config.yaml
n_experts: 40
d_expert: 160
router_score: "softmax"
num_attention_heads: 3
norm_eps: 1e-05
attn_scale: 0.263
tie_word_embeddings: false
init_std_down: 0.0
lr_head: 0.0104
dataset: "wikipedia_en"
Below are experts of layer 6 (counted from 0) of a mixture-of-experts language model. Rows are named router (the router's row for the expert), gate (a neuron's input weights, with its number), up (a neuron's input weights, with its number) and show model dimensions 0-95. Each number is 200 + 40 x the weight over its row's rms, rounded and kept within 0 to 999.
Before each expert's rows: "gets" lists some tokens that make up at least twice as much of what it gets as of all text; "mostly gets" lists some tokens that are sent to it at least half of the time. This comes from a sample of Wikipedia text that the model never trained on. Tokens count by the router's weight.

# expert 12
gets: "\n", " |\n", ")\n", ".\n", "\n\n", " =\n\n"
mostly gets: " |\n", ")\n", "\n", ";\n", "===\n\n", "\"\n"
router,204,176,262,191,152,139,185,149,230,126,171,157,199,224,131,190,161,184,154,177,195,172,249,228,243,229,228,167,213,244,195,165,176,245,223,266,251,169,212,217,233,261,262,122,267,142,184,155,191,140,234,216,169,221,163,187,208,263,271,262,187,195,153,178,202,246,184,147,262,238,150,135,170,185,246,190,196,248,224,152,194,285,155,175,202,199,169,184,184,134,204,188,254,266,213,215
gate0,214,222,212,236,278,188,195,197,218,165,214,200,185,215,226,201,156,211,239,251,330,160,141,210,186,204,260,194,197,215,264,151,103,139,251,227,236,240,233,208,228,196,193,216,182,177,204,278,206,164,191,168,224,206,165,241,205,240,314,202,182,176,206,192,234,180,194,274,298,139,173,198,265,266,204,189,212,276,217,225,232,210,223,184,112,195,178,185,244,185,216,179,181,166,162,178
up0,178,165,232,100,148,199,180,139,205,182,195,214,136,146,236,224,197,244,148,192,126,149,264,173,266,143,166,217,152,198,198,231,276,257,234,235,184,210,224,180,220,230,197,213,197,252,220,151,153,205,132,168,170,185,190,177,230,123,216,215,226,229,129,187,188,186,182,135,127,180,262,225,117,244,151,201,257,174,201,205,172,140,123,170,227,164,203,222,199,257,210,247,233,221,202,187
gate1,215,179,150,155,236,195,228,194,186,155,220,176,193,181,183,337,154,242,201,204,199,118,181,229,184,257,132,133,172,185,208,193,179,160,193,227,189,182,157,245,254,209,250,218,249,281,133,169,194,206,262,181,199,151,175,286,188,172,210,230,162,241,170,183,275,215,178,178,206,178,130,223,183,188,231,261,221,206,184,215,276,206,206,225,272,232,217,236,275,217,193,121,258,189,168,196
up1,199,208,152,219,170,166,219,129,201,214,211,151,235,243,211,134,190,240,258,260,216,151,163,192,195,164,252,185,196,216,218,231,203,224,150,149,233,250,222,187,184,156,206,189,197,178,260,172,184,138,171,94,198,221,258,186,138,180,152,199,187,166,239,238,271,186,138,217,212,165,192,166,220,142,286,173,206,173,162,208,189,166,161,227,119,194,252,160,180,118,268,307,179,174,231,183
gate2,187,223,202,173,203,175,167,168,254,224,185,178,112,226,222,210,190,201,249,173,205,192,174,189,193,265,266,209,259,203,219,248,205,220,167,184,200,220,244,137,182,241,222,217,104,146,170,130,229,192,224,256,204,245,238,233,193,170,212,250,225,245,211,217,200,164,185,173,325,222,280,195,131,196,191,173,221,189,164,180,259,201,253,272,251,170,152,173,156,215,128,183,284,244,234,136
up2,172,217,219,244,227,191,158,145,243,205,229,189,146,259,219,173,227,66,216,231,197,232,134,169,184,267,166,164,243,218,186,211,166,224,191,151,182,211,302,126,194,198,252,192,133,158,204,222,164,200,227,284,162,189,263,259,175,193,252,237,232,241,230,176,171,208,225,177,233,206,229,177,185,245,156,183,168,155,196,146,203,214,206,237,277,164,186,178,165,223,139,210,171,256,269,150
gate3,196,225,268,178,161,238,253,196,231,169,156,265,203,204,212,193,205,167,97,212,240,191,166,239,171,171,220,243,212,183,209,209,193,178,135,226,118,242,246,186,148,162,242,282,252,191,230,169,234,248,206,213,248,167,262,255,205,229,170,242,218,236,146,158,241,276,224,272,230,247,232,197,240,205,275,175,173,184,267,229,150,254,179,192,160,202,161,203,120,158,235,167,157,230,228,240
up3,303,148,174,189,227,124,151,105,149,185,219,191,207,208,251,210,181,207,284,193,211,210,265,250,202,231,171,163,220,170,160,237,154,220,302,184,273,197,157,190,215,174,225,141,205,206,212,202,165,139,178,197,187,214,144,174,173,213,241,188,196,169,210,285,118,161,215,160,168,240,172,179,159,197,203,190,245,191,166,204,230,111,238,167,249,179,203,190,236,244,165,177,285,191,233,182
gate4,194,164,132,236,278,171,204,163,212,203,129,177,221,144,161,241,140,262,201,208,220,202,189,218,202,199,192,208,214,218,210,200,190,172,205,251,206,220,212,211,178,211,201,132,267,144,240,176,226,307,100,177,220,229,222,243,168,167,211,192,244,126,199,227,237,214,161,108,272,222,189,215,212,262,194,129,278,179,160,173,242,211,242,228,186,210,211,231,211,145,234,255,282,161,262,212
up4,217,232,229,220,117,229,196,225,152,185,170,143,162,195,231,165,187,267,138,186,163,199,183,231,200,241,189,139,153,223,173,149,155,132,208,183,120,163,211,195,197,150,293,275,158,213,189,179,211,205,230,201,175,174,246,143,199,237,204,229,148,261,137,149,201,201,221,216,179,229,260,231,151,158,182,214,211,270,103,258,176,230,179,265,144,136,188,189,169,172,232,128,194,172,181,193
gate5,302,211,199,126,196,182,211,273,210,187,167,281,203,277,237,158,200,161,126,224,246,198,195,172,188,286,227,256,178,204,178,169,219,252,229,208,166,146,234,191,195,158,198,98,169,219,141,209,198,208,186,171,164,218,140,237,227,204,193,194,216,218,195,150,198,122,280,171,190,252,131,152,200,225,229,233,244,230,244,192,177,184,229,184,251,142,194,197,215,188,165,138,206,128,153,159
up5,139,219,195,237,157,274,219,110,178,254,164,81,150,162,190,231,226,218,315,186,184,245,262,217,208,158,139,203,224,183,196,215,181,211,167,173,195,284,175,228,236,240,205,276,226,226,225,189,181,195,226,255,225,223,277,124,184,169,170,161,204,199,197,167,229,228,90,175,153,177,247,200,236,180,172,216,216,161,202,194,223,208,201,181,237,212,229,223,216,260,219,269,179,221,208,208
gate6,198,232,163,171,128,164,229,256,231,174,201,283,207,227,168,159,107,244,178,164,205,180,184,171,136,214,159,218,219,163,258,190,196,187,160,149,222,167,190,216,205,222,177,210,200,161,216,306,186,199,267,204,123,195,232,262,136,205,200,196,180,208,196,169,279,161,193,217,179,214,198,218,169,222,163,167,282,187,212,139,180,164,186,161,131,145,145,74,164,225,172,201,244,245,222,198
up6,140,216,254,159,207,203,195,143,107,143,210,181,241,158,143,237,259,168,219,213,210,240,176,170,198,160,196,125,214,201,205,163,245,152,197,215,191,186,204,168,205,273,148,178,142,197,237,127,158,208,243,170,281,184,266,173,227,163,123,189,210,176,143,231,155,246,245,228,182,190,203,119,215,238,190,175,183,206,212,249,196,230,244,194,216,289,183,233,235,203,262,164,198,153,124,134
gate7,203,257,158,186,226,142,195,210,124,137,203,220,225,195,106,268,153,239,167,179,240,134,259,235,146,243,156,207,214,227,231,171,182,163,267,225,212,177,217,188,291,128,195,125,196,177,191,220,232,219,197,208,263,126,98,234,226,207,172,200,254,210,182,224,153,227,209,183,225,203,196,210,190,174,169,214,211,232,203,212,105,187,247,182,296,240,180,241,209,188,202,198,232,227,206,130
up7,230,201,221,92,249,212,184,168,190,288,211,200,218,205,199,249,120,246,181,203,252,193,209,275,215,219,110,201,98,241,149,236,202,172,230,223,211,205,185,213,209,179,186,198,217,246,180,156,190,226,178,215,229,105,210,174,147,247,215,159,219,206,146,197,258,243,205,210,370,207,165,200,252,152,184,189,200,169,207,250,213,180,231,236,191,199,168,229,247,199,194,214,205,189,163,181
gate8,182,209,183,130,185,137,180,55,248,190,230,238,153,121,169,171,226,205,200,238,190,239,168,253,180,202,234,181,210,235,226,136,251,171,200,159,180,195,165,183,212,175,121,229,223,229,138,167,219,185,233,254,215,258,206,163,212,211,207,185,263,236,215,270,234,209,253,147,248,245,263,235,200,231,155,199,191,153,146,197,207,160,208,182,173,169,234,284,243,277,214,181,190,173,223,263
up8,276,187,165,184,131,257,252,311,181,148,204,216,168,195,191,249,175,171,212,202,134,252,187,215,206,240,171,219,185,172,219,215,166,210,196,193,198,237,182,270,190,206,202,211,245,228,240,183,207,203,119,151,130,183,233,176,196,267,161,223,213,175,219,87,204,202,140,252,142,277,188,175,170,220,167,218,236,187,246,238,187,296,266,163,253,208,236,184,156,235,154,228,182,210,203,143
gate9,241,150,192,173,165,186,198,153,230,163,191,205,209,198,193,130,228,263,160,231,172,184,242,199,186,205,224,196,214,157,171,167,161,213,202,229,228,244,139,104,198,219,195,209,125,230,270,249,187,218,203,215,218,212,125,148,137,148,169,283,201,207,182,160,199,226,211,248,191,193,209,229,256,309,154,195,273,214,200,169,248,165,233,151,106,187,179,220,231,170,137,137,264,169,131,195
up9,263,202,269,282,166,180,157,204,196,186,174,228,201,187,228,273,270,193,211,95,242,208,166,160,185,180,215,182,229,163,163,153,213,191,252,243,191,187,186,223,201,230,234,204,165,166,164,142,46,177,139,217,224,232,234,287,200,187,174,248,216,221,205,197,177,210,251,186,196,158,223,202,230,146,165,212,276,200,184,246,164,250,190,257,144,203,188,150,244,186,254,260,201,190,195,170
gate10,177,225,226,197,222,178,176,267,210,211,278,246,207,152,182,291,213,245,129,196,172,207,166,164,209,213,189,227,137,225,171,261,205,216,220,225,248,227,214,246,110,188,255,171,167,166,198,178,226,192,247,259,216,156,224,246,330,199,238,171,178,158,224,204,308,231,226,164,163,234,230,169,139,210,189,185,288,241,191,167,190,245,180,119,247,233,228,209,202,209,199,213,231,210,231,234
up10,230,214,248,211,201,214,206,126,224,223,106,140,198,232,235,176,257,198,196,193,240,207,220,241,159,179,221,185,280,164,248,149,211,199,200,133,143,159,186,164,288,166,156,246,230,320,235,193,224,155,166,180,194,162,188,180,130,189,170,243,234,182,193,210,161,166,196,260,271,146,246,207,211,198,157,270,139,215,186,205,218,169,235,277,191,173,203,248,262,152,207,177,185,198,153,172
gate11,242,185,155,212,215,160,200,199,242,184,180,210,228,230,213,226,155,207,142,161,191,118,223,190,215,171,227,241,199,210,230,197,194,209,274,251,281,201,204,156,205,228,200,167,219,260,147,178,220,207,236,191,184,140,185,177,82,202,225,185,179,188,235,324,187,280,217,247,221,284,158,256,176,199,233,223,169,156,162,183,259,185,183,216,139,136,216,231,117,231,170,227,163,213,250,268
up11,250,163,206,185,241,127,204,252,182,200,207,339,288,250,203,188,212,259,201,208,193,143,201,207,200,237,223,229,250,232,247,228,176,229,172,218,305,164,217,121,177,208,139,174,148,164,219,208,254,210,255,227,224,219,280,197,235,186,161,143,172,191,221,196,203,254,209,253,225,220,182,258,285,240,155,170,201,215,177,145,244,217,261,199,194,162,242,188,167,180,213,198,207,260,201,185
gate12,258,192,243,205,208,205,182,199,155,160,163,156,166,212,185,150,209,227,206,196,196,154,188,199,197,183,247,243,242,205,291,213,164,146,187,229,192,156,235,173,154,204,175,159,261,78,248,174,256,152,130,185,275,195,188,232,157,181,189,206,173,210,261,201,214,186,153,278,146,251,147,199,214,221,242,173,206,116,188,223,149,95,245,196,211,204,168,179,217,184,220,208,158,266,265,257
up12,260,237,217,211,220,212,170,213,208,239,214,116,220,260,196,157,213,203,203,219,171,162,195,154,168,153,261,244,281,211,307,226,175,164,225,262,198,99,268,182,159,191,201,148,217,183,246,151,221,164,187,205,266,186,235,195,191,171,193,188,210,236,260,248,273,258,175,292,200,227,181,178,245,190,214,183,159,102,169,190,199,141,230,214,254,199,195,232,180,172,230,246,210,250,214,248
gate13,187,215,163,166,225,246,163,104,197,209,249,154,189,251,205,177,198,245,187,143,228,212,161,160,171,228,180,238,177,169,187,208,169,183,155,222,152,128,163,243,223,197,228,146,260,176,194,190,193,207,247,200,274,206,152,238,143,236,185,163,160,208,111,171,182,241,169,217,235,213,268,123,243,228,208,235,181,145,216,167,169,201,279,225,232,191,237,234,249,276,200,100,212,160,292,189
up13,148,223,185,218,233,203,140,123,154,186,230,222,253,202,144,197,213,230,183,187,271,255,151,184,202,261,187,279,223,172,201,191,179,181,249,241,205,133,183,249,216,195,223,135,228,185,180,208,197,214,226,197,204,196,178,303,195,176,224,159,203,200,135,188,206,206,243,203,165,167,215,119,205,282,216,238,190,180,239,110,167,259,247,166,182,221,160,148,195,217,231,170,276,201,294,292
gate14,248,223,211,107,196,179,219,192,173,152,142,238,253,294,245,229,203,116,230,229,164,181,218,196,244,207,183,191,171,248,257,206,155,158,161,223,149,142,239,281,127,214,222,259,86,160,185,250,269,246,172,241,181,221,216,216,236,170,179,266,174,258,204,187,226,144,210,252,179,203,195,226,187,257,233,169,177,169,140,211,175,186,224,190,229,198,197,242,199,177,225,198,211,274,170,226
up14,152,111,215,284,196,222,178,189,200,244,215,167,207,161,220,216,226,280,206,187,241,222,194,275,174,170,247,173,268,122,127,218,203,243,195,173,279,242,203,133,253,205,173,169,280,208,266,139,138,136,222,147,215,215,186,156,154,230,239,132,207,135,198,243,213,237,224,172,197,173,181,184,232,150,189,255,201,220,256,197,243,206,203,227,227,191,166,147,166,224,146,220,205,178,247,173
gate15,235,185,181,254,218,209,133,225,188,181,235,241,216,220,245,315,294,156,197,201,183,220,171,226,154,281,127,177,243,182,210,202,117,228,198,229,220,159,149,279,189,246,284,212,227,230,259,230,231,150,246,179,175,189,243,280,240,186,220,189,269,178,249,194,188,209,123,227,206,166,175,185,209,205,201,283,200,198,172,228,151,244,214,251,195,186,213,223,185,167,170,173,204,222,269,182
up15,160,259,238,227,223,213,238,231,201,178,143,177,163,135,198,86,218,205,244,166,225,175,267,194,154,222,236,186,184,143,178,185,191,158,214,131,193,180,207,219,210,176,136,227,206,161,165,229,162,181,198,187,209,170,183,133,87,253,184,178,206,236,145,229,241,158,315,215,253,277,192,201,199,171,240,184,191,178,229,189,241,149,150,139,205,224,264,188,253,182,183,187,188,120,160,206
gate16,219,180,260,154,142,211,126,265,189,139,266,178,224,142,178,264,231,226,183,166,173,163,206,147,192,170,232,154,241,231,178,144,210,252,265,291,210,242,226,217,258,182,211,228,194,195,192,197,254,205,197,155,196,219,94,291,194,193,173,223,169,214,198,191,166,226,184,214,163,216,217,190,128,209,235,266,273,187,230,216,218,312,193,178,220,189,230,224,149,213,177,210,192,256,261,220
up16,224,145,155,197,216,177,210,178,236,139,278,215,241,185,159,225,209,234,183,126,213,128,239,185,213,165,166,215,278,247,179,132,198,265,213,293,225,286,231,242,190,161,198,222,183,254,187,203,268,199,185,139,207,202,128,180,203,166,198,133,218,235,190,213,181,253,160,261,183,189,186,203,254,278,160,167,280,186,199,215,170,186,227,171,221,160,219,274,183,138,143,226,156,240,186,211
gate17,206,169,245,210,200,231,151,140,240,230,172,243,134,159,157,150,184,123,199,214,273,205,162,303,229,132,187,137,201,207,204,167,179,213,142,263,192,249,170,161,196,235,198,202,152,207,199,160,111,213,194,268,248,228,160,209,169,223,185,186,272,205,156,185,138,232,124,231,183,133,224,183,188,214,245,199,200,200,181,183,107,166,138,232,174,214,233,153,159,184,144,247,166,234,197,206
up17,215,215,161,187,254,215,193,181,238,200,197,216,200,138,145,211,183,171,221,255,168,282,237,187,240,123,172,245,237,184,158,203,191,203,160,149,199,233,213,231,153,217,164,165,188,141,180,126,171,167,176,189,281,222,193,240,198,184,213,203,258,163,135,136,190,157,65,151,157,186,261,209,170,201,257,284,174,169,231,162,253,180,189,210,270,232,184,135,249,196,243,160,197,241,215,226
gate18,104,188,239,178,237,237,159,223,259,227,118,243,188,145,178,135,236,215,199,169,181,228,226,237,226,176,182,149,148,228,231,184,213,219,173,258,176,185,163,185,158,251,207,139,165,160,197,226,270,217,246,274,270,183,230,215,268,213,202,267,236,234,255,293,200,171,173,252,277,215,268,205,287,237,242,196,175,194,269,198,223,232,184,168,213,188,226,200,209,195,206,238,183,231,252,185
up18,262,232,163,199,145,170,109,224,161,129,279,165,264,224,269,203,218,202,211,158,197,201,197,138,198,177,239,212,213,180,157,230,191,210,254,169,257,157,241,190,216,156,161,163,210,230,203,215,145,165,166,165,143,255,229,238,195,129,190,126,109,197,178,176,198,193,200,143,247,148,171,190,117,181,150,223,175,234,175,180,180,186,186,159,167,242,151,172,167,212,173,162,206,137,115,158
gate19,146,262,214,174,226,161,199,125,212,131,221,194,190,161,144,235,241,225,194,214,182,157,157,177,151,204,348,197,294,173,212,195,242,195,230,172,133,145,180,200,176,224,101,207,247,136,156,243,197,213,138,229,191,185,208,225,230,215,229,154,214,170,239,241,183,260,293,176,206,232,152,150,162,205,220,209,221,135,205,183,224,219,189,224,154,142,222,195,181,189,157,163,190,200,227,231
up19,218,243,192,138,217,181,167,175,194,198,185,193,156,359,214,155,258,263,212,219,140,267,215,271,221,186,216,192,257,175,224,229,213,248,223,217,207,199,195,177,194,204,211,220,225,166,169,199,206,246,167,209,230,228,209,241,199,227,141,215,264,132,162,255,218,136,171,251,145,254,220,193,308,201,167,250,208,235,281,209,273,211,227,136,165,201,229,198,209,185,237,139,172,182,196,198
gate20,167,185,193,200,204,222,286,210,196,222,275,296,179,159,147,116,185,259,170,240,248,197,146,198,239,251,181,218,189,232,226,157,200,186,176,209,292,235,205,185,199,193,170,154,170,129,205,267,225,198,119,133,198,208,200,183,271,189,200,231,228,182,227,183,226,246,187,178,191,221,146,271,167,223,256,220,255,192,243,221,197,157,139,186,129,143,248,223,127,185,198,119,196,173,200,212
up20,114,146,243,202,222,256,215,175,196,164,191,215,179,147,204,136,188,202,182,174,244,263,220,204,221,176,222,190,123,191,207,135,237,167,233,246,215,192,217,195,209,254,246,151,192,164,275,229,202,253,185,163,221,177,230,216,151,149,218,248,247,164,192,146,188,229,180,224,217,259,169,235,201,211,220,264,210,116,265,223,188,165,129,200,189,134,221,311,130,184,269,166,172,199,202,280
gate21,222,174,168,159,194,166,205,244,174,134,217,294,190,158,157,172,163,265,134,191,201,215,208,250,179,265,254,220,175,228,202,217,236,225,294,247,222,215,238,215,192,263,274,187,224,228,94,183,175,182,209,245,196,219,116,191,243,205,234,278,151,244,189,193,110,233,226,181,255,188,172,156,97,279,177,216,233,205,187,202,186,192,179,204,179,134,202,173,189,211,220,184,225,206,193,224
up21,200,176,145,183,176,163,192,231,157,198,196,306,184,189,171,166,207,243,179,162,222,252,266,262,219,288,297,262,199,206,149,238,235,232,238,247,207,219,226,216,168,260,261,175,204,275,73,230,195,176,212,202,185,211,146,205,253,205,268,243,167,259,191,212,103,211,226,196,249,210,165,183,139,274,191,221,245,225,204,177,205,184,176,214,179,177,203,176,180,235,236,205,214,219,198,223
gate22,191,192,193,221,291,191,238,144,196,161,153,187,269,260,182,147,134,204,156,164,219,221,251,174,208,167,200,259,214,159,244,148,154,200,239,167,245,278,267,170,190,160,257,207,240,195,187,163,206,177,186,175,191,260,225,265,199,223,276,241,124,163,186,188,181,245,183,228,226,199,226,237,177,242,246,237,225,154,190,201,218,190,104,115,166,228,244,208,164,172,257,138,200,239,261,196
up22,183,199,148,210,262,173,230,165,185,157,128,215,261,230,150,144,153,237,139,193,220,199,251,212,223,174,202,247,161,167,188,180,202,214,231,126,269,299,241,184,179,143,228,200,229,198,174,174,183,153,216,146,224,233,184,231,161,263,263,278,123,131,207,200,188,225,185,201,239,200,176,254,169,202,226,241,248,188,211,198,220,193,156,133,165,245,263,244,140,183,266,173,185,190,278,165
gate23,277,177,184,282,186,151,134,214,165,244,181,245,172,188,174,302,164,316,209,206,194,183,125,181,247,255,203,155,173,224,252,183,259,158,186,160,243,237,297,202,170,238,165,222,274,179,209,243,270,206,162,194,189,186,194,186,183,184,180,198,169,288,183,178,202,184,161,184,168,276,181,222,156,201,235,224,171,202,181,199,243,186,192,235,220,134,222,187,274,235,192,231,228,187,188,157
up23,185,194,240,173,160,142,184,189,136,231,169,222,212,187,209,250,162,281,194,195,230,165,156,215,252,198,232,145,191,228,134,175,225,247,235,251,150,212,178,249,152,224,196,194,180,161,187,176,197,179,274,72,228,205,216,236,203,193,249,167,196,196,241,225,134,259,156,177,262,256,199,189,174,293,300,263,202,206,185,181,274,189,261,212,210,195,236,239,209,186,224,241,159,259,229,168
gate24,180,219,196,115,170,213,175,193,201,211,187,217,154,202,151,198,255,162,223,143,260,237,185,269,137,277,139,166,258,197,134,217,209,219,243,206,243,196,205,233,141,265,260,207,147,191,115,260,208,174,196,231,213,175,181,157,238,202,155,124,270,216,229,208,178,211,174,251,322,198,215,236,221,153,215,224,217,170,117,188,197,233,132,201,202,167,200,228,227,179,172,167,202,182,238,145
up24,177,163,221,144,218,226,196,137,203,209,269,186,172,193,190,217,272,206,221,176,239,200,168,242,119,203,150,173,286,197,171,229,181,236,228,236,238,203,166,233,171,251,206,187,102,186,130,236,181,220,167,248,155,191,211,142,204,208,189,159,290,153,234,250,187,203,122,247,287,224,263,203,251,125,190,173,217,179,146,167,214,230,159,208,148,189,232,243,237,200,138,148,176,147,190,182
gate25,133,190,273,166,213,223,222,246,158,225,261,222,195,192,175,276,190,248,173,237,193,171,183,207,87,211,193,225,199,203,238,162,225,138,230,209,184,224,184,193,209,232,217,194,257,233,146,201,109,243,169,175,162,165,172,132,178,212,213,202,168,204,284,160,166,213,187,229,230,181,174,200,153,239,228,194,210,295,184,145,166,272,231,231,145,246,253,188,207,213,173,198,254,153,82,175
up25,210,192,153,177,173,213,190,126,259,247,179,214,201,228,194,188,202,281,212,258,212,197,296,164,195,67,207,176,159,228,189,221,206,251,171,221,234,146,282,143,88,156,247,218,143,150,178,209,213,158,227,200,211,221,217,218,196,292,185,111,175,198,140,166,214,216,211,236,217,195,257,211,188,142,213,218,199,274,222,231,188,161,200,221,202,174,205,207,253,160,193,192,244,188,221,234
gate26,166,193,210,175,194,327,185,243,236,237,155,240,208,196,251,245,162,210,220,168,227,50,236,119,135,198,220,185,120,232,210,156,182,247,204,175,210,175,196,213,241,259,175,203,234,220,220,188,160,231,202,228,216,176,181,187,250,165,191,173,209,207,255,239,259,178,258,166,194,180,207,161,207,233,213,166,220,145,122,121,151,206,170,186,206,206,228,161,195,252,129,203,267,171,178,197
up26,224,167,200,211,180,152,199,212,140,195,255,207,226,225,130,176,212,145,201,257,156,258,129,251,235,200,186,219,223,196,186,245,242,158,195,217,169,179,200,181,182,152,166,254,183,226,125,251,221,206,187,194,165,207,195,224,199,154,171,207,122,232,146,159,236,201,221,224,225,202,217,297,207,78,113,234,203,178,255,190,235,181,234,240,147,158,114,261,258,150,271,177,200,226,190,233
gate27,235,223,235,202,244,203,194,181,257,167,151,270,172,202,178,91,232,172,149,215,233,237,220,165,176,244,132,218,217,177,243,190,183,215,153,271,162,252,227,196,146,217,184,349,229,243,149,179,249,221,194,218,254,203,171,263,241,216,147,209,193,277,175,184,159,160,210,207,232,184,222,213,261,217,193,194,233,230,154,179,143,199,175,261,230,221,186,154,172,117,173,169,188,249,210,186
up27,163,183,193,201,159,196,197,214,144,199,265,196,154,206,222,344,178,246,271,177,211,183,240,238,215,181,265,172,200,211,129,235,206,178,255,164,225,175,196,230,220,189,229,124,190,172,260,227,161,199,188,206,182,181,188,176,137,171,289,195,215,127,201,153,238,223,199,194,139,160,126,232,168,168,215,210,169,151,258,195,270,193,209,118,145,194,183,208,256,245,194,245,185,126,176,229
gate28,281,256,176,157,235,237,273,194,204,166,231,232,180,100,92,166,120,221,157,176,183,224,162,205,210,241,193,177,237,194,227,155,212,161,194,140,126,178,157,231,188,164,128,164,196,250,222,227,247,203,257,260,257,223,179,188,204,266,158,225,160,226,241,172,177,155,239,221,227,206,255,199,249,152,127,174,238,278,216,138,180,223,225,201,170,203,215,217,211,178,206,183,207,170,164,155
up28,198,175,232,172,164,200,267,250,217,163,250,200,232,135,206,203,203,133,168,232,99,273,193,175,233,207,138,162,130,166,205,176,216,198,164,169,174,105,196,159,152,204,232,220,213,139,265,176,189,203,230,237,230,201,155,180,179,134,196,250,182,252,150,223,226,240,204,165,189,165,209,192,154,173,213,186,193,214,76,186,171,256,238,141,284,222,237,273,252,220,189,184,181,196,227,180
gate29,199,215,238,238,194,185,200,145,214,203,207,203,163,213,159,196,212,232,218,162,228,266,154,171,269,259,191,109,219,209,152,207,203,168,193,241,222,242,226,133,249,191,123,272,214,245,222,211,304,224,191,163,248,158,168,327,189,200,208,160,273,167,288,263,144,179,267,230,194,182,206,188,230,168,278,171,199,190,222,210,183,157,187,213,189,194,241,150,226,167,212,159,144,191,182,200
up29,270,185,235,228,166,175,255,142,265,254,220,200,166,277,260,187,270,270,185,154,189,203,187,223,231,176,219,194,184,198,274,235,242,127,210,233,192,261,155,203,214,231,158,184,221,229,199,243,228,203,149,143,218,167,218,169,190,123,142,255,223,171,142,128,204,185,213,216,225,128,235,232,193,223,205,232,132,176,295,220,185,238,189,191,144,234,206,189,263,282,211,223,204,186,195,146
gate30,180,215,176,203,295,168,214,173,254,160,201,187,165,206,160,215,227,285,231,197,211,176,192,211,210,224,273,224,274,238,284,240,240,203,239,221,132,249,178,189,154,245,164,251,188,175,141,144,200,201,294,190,227,199,181,173,210,229,215,268,245,210,257,258,172,233,246,162,250,180,189,180,156,240,177,198,139,178,154,230,277,130,197,215,290,191,226,195,199,175,164,198,183,245,211,125
up30,194,188,216,248,224,185,216,199,139,253,197,232,224,199,261,154,231,175,184,205,187,194,213,223,197,193,131,182,157,150,105,169,84,184,181,199,257,158,205,238,223,170,270,211,257,177,243,265,198,190,108,184,187,204,225,251,208,189,174,140,166,212,184,177,233,152,127,246,171,202,212,189,244,199,199,227,223,159,277,193,99,292,222,209,145,215,173,180,249,253,224,188,152,177,222,246
gate31,199,223,158,156,144,274,161,186,115,202,191,264,179,211,216,233,239,228,237,194,275,234,218,166,137,162,246,215,207,168,214,194,187,203,223,211,257,167,155,202,241,208,200,252,266,110,239,228,222,181,201,162,211,219,184,229,214,211,240,183,188,232,236,209,224,200,211,203,169,153,195,119,269,208,187,124,258,203,150,144,289,249,160,217,168,159,195,211,179,132,263,212,171,285,268,145
up31,191,212,225,237,290,137,220,167,260,170,201,199,234,121,207,220,200,197,154,243,121,186,226,249,205,264,216,197,249,275,179,257,146,209,206,138,167,196,168,187,166,244,226,229,198,279,132,228,182,193,217,220,201,117,196,156,172,256,168,190,312,175,206,208,222,131,149,231,179,193,278,238,158,147,210,180,190,191,262,215,217,180,223,162,228,209,212,234,147,234,184,179,141,157,166,200
gate32,177,185,186,212,187,160,207,180,185,208,245,179,179,245,234,263,283,208,148,180,143,224,108,290,230,236,196,223,146,255,223,134,277,125,181,256,189,162,218,202,135,218,163,245,216,191,247,195,182,240,187,163,300,148,219,220,229,234,145,163,219,175,207,174,224,129,235,163,222,192,206,216,232,193,224,197,197,216,196,268,175,200,190,226,202,165,176,260,252,230,146,229,225,130,113,211
up32,210,190,159,225,211,163,252,137,157,223,198,146,189,129,172,258,268,259,195,231,187,249,244,148,180,198,259,173,105,204,186,210,189,246,203,182,215,177,185,271,220,194,188,144,171,192,180,130,151,265,212,221,191,175,237,190,217,220,160,223,194,199,185,204,172,225,179,126,201,184,232,223,101,153,108,105,219,216,215,233,215,98,156,222,162,182,250,165,194,188,184,210,136,208,192,141
gate33,166,164,181,186,151,181,218,158,248,145,135,213,163,165,142,277,137,210,217,228,170,226,245,165,165,202,205,230,200,199,184,185,203,236,174,184,210,281,179,170,246,203,185,198,230,218,197,173,260,234,227,142,129,162,203,226,280,188,156,163,194,223,213,170,153,212,298,215,200,180,194,240,215,178,200,286,138,253,305,221,244,242,158,213,197,123,238,229,217,161,149,200,223,193,149,288
up33,225,202,254,147,240,179,192,245,201,186,279,177,218,176,187,221,263,188,196,199,180,198,229,145,188,256,157,138,232,124,163,261,205,222,235,200,213,207,149,199,141,178,144,230,240,235,179,282,165,208,262,232,249,202,225,248,255,296,193,169,237,197,213,196,152,249,119,163,233,209,150,112,179,187,204,227,198,165,207,152,225,211,232,190,220,173,145,238,204,283,195,224,217,93,225,186
gate34,87,190,168,154,127,176,257,183,221,223,210,208,152,197,154,222,155,238,203,186,224,216,181,156,244,241,206,132,165,182,203,119,183,148,180,235,194,235,187,225,215,208,253,179,218,102,204,153,164,223,173,194,189,236,280,237,125,209,190,212,219,241,220,239,151,192,185,215,205,196,231,163,173,167,212,251,145,266,230,201,202,198,135,167,157,174,306,265,167,271,146,169,178,167,153,203
up34,144,192,163,162,195,226,258,168,194,237,172,182,118,167,108,231,191,230,230,197,164,212,194,171,291,294,182,149,171,178,195,114,144,159,181,239,203,224,157,223,219,207,250,187,233,166,184,182,170,166,172,187,193,226,259,243,146,214,209,161,200,194,257,244,123,168,189,226,246,191,219,214,187,184,227,232,151,242,223,181,245,220,112,200,208,185,297,211,194,295,130,184,153,175,197,223
gate35,217,231,190,141,232,242,235,166,264,154,197,224,225,142,197,165,157,218,235,293,113,206,229,197,168,202,171,144,204,237,242,174,170,171,182,177,252,177,250,205,180,227,124,174,257,218,114,269,149,190,145,256,182,179,180,180,286,182,201,140,205,205,234,230,213,157,203,208,266,191,209,240,175,220,154,220,234,123,231,202,173,251,192,217,285,248,176,162,176,226,124,208,170,197,141,192
up35,206,222,167,216,213,129,199,173,129,180,231,178,228,131,189,260,142,219,225,183,265,165,189,193,191,181,209,219,225,199,184,156,190,107,226,180,169,95,166,207,172,181,206,221,170,250,231,292,156,215,235,255,218,205,181,105,216,255,181,191,210,192,181,284,288,116,220,169,243,223,285,186,156,167,222,163,237,226,191,238,205,165,147,237,223,170,188,127,190,185,215,227,211,228,231,231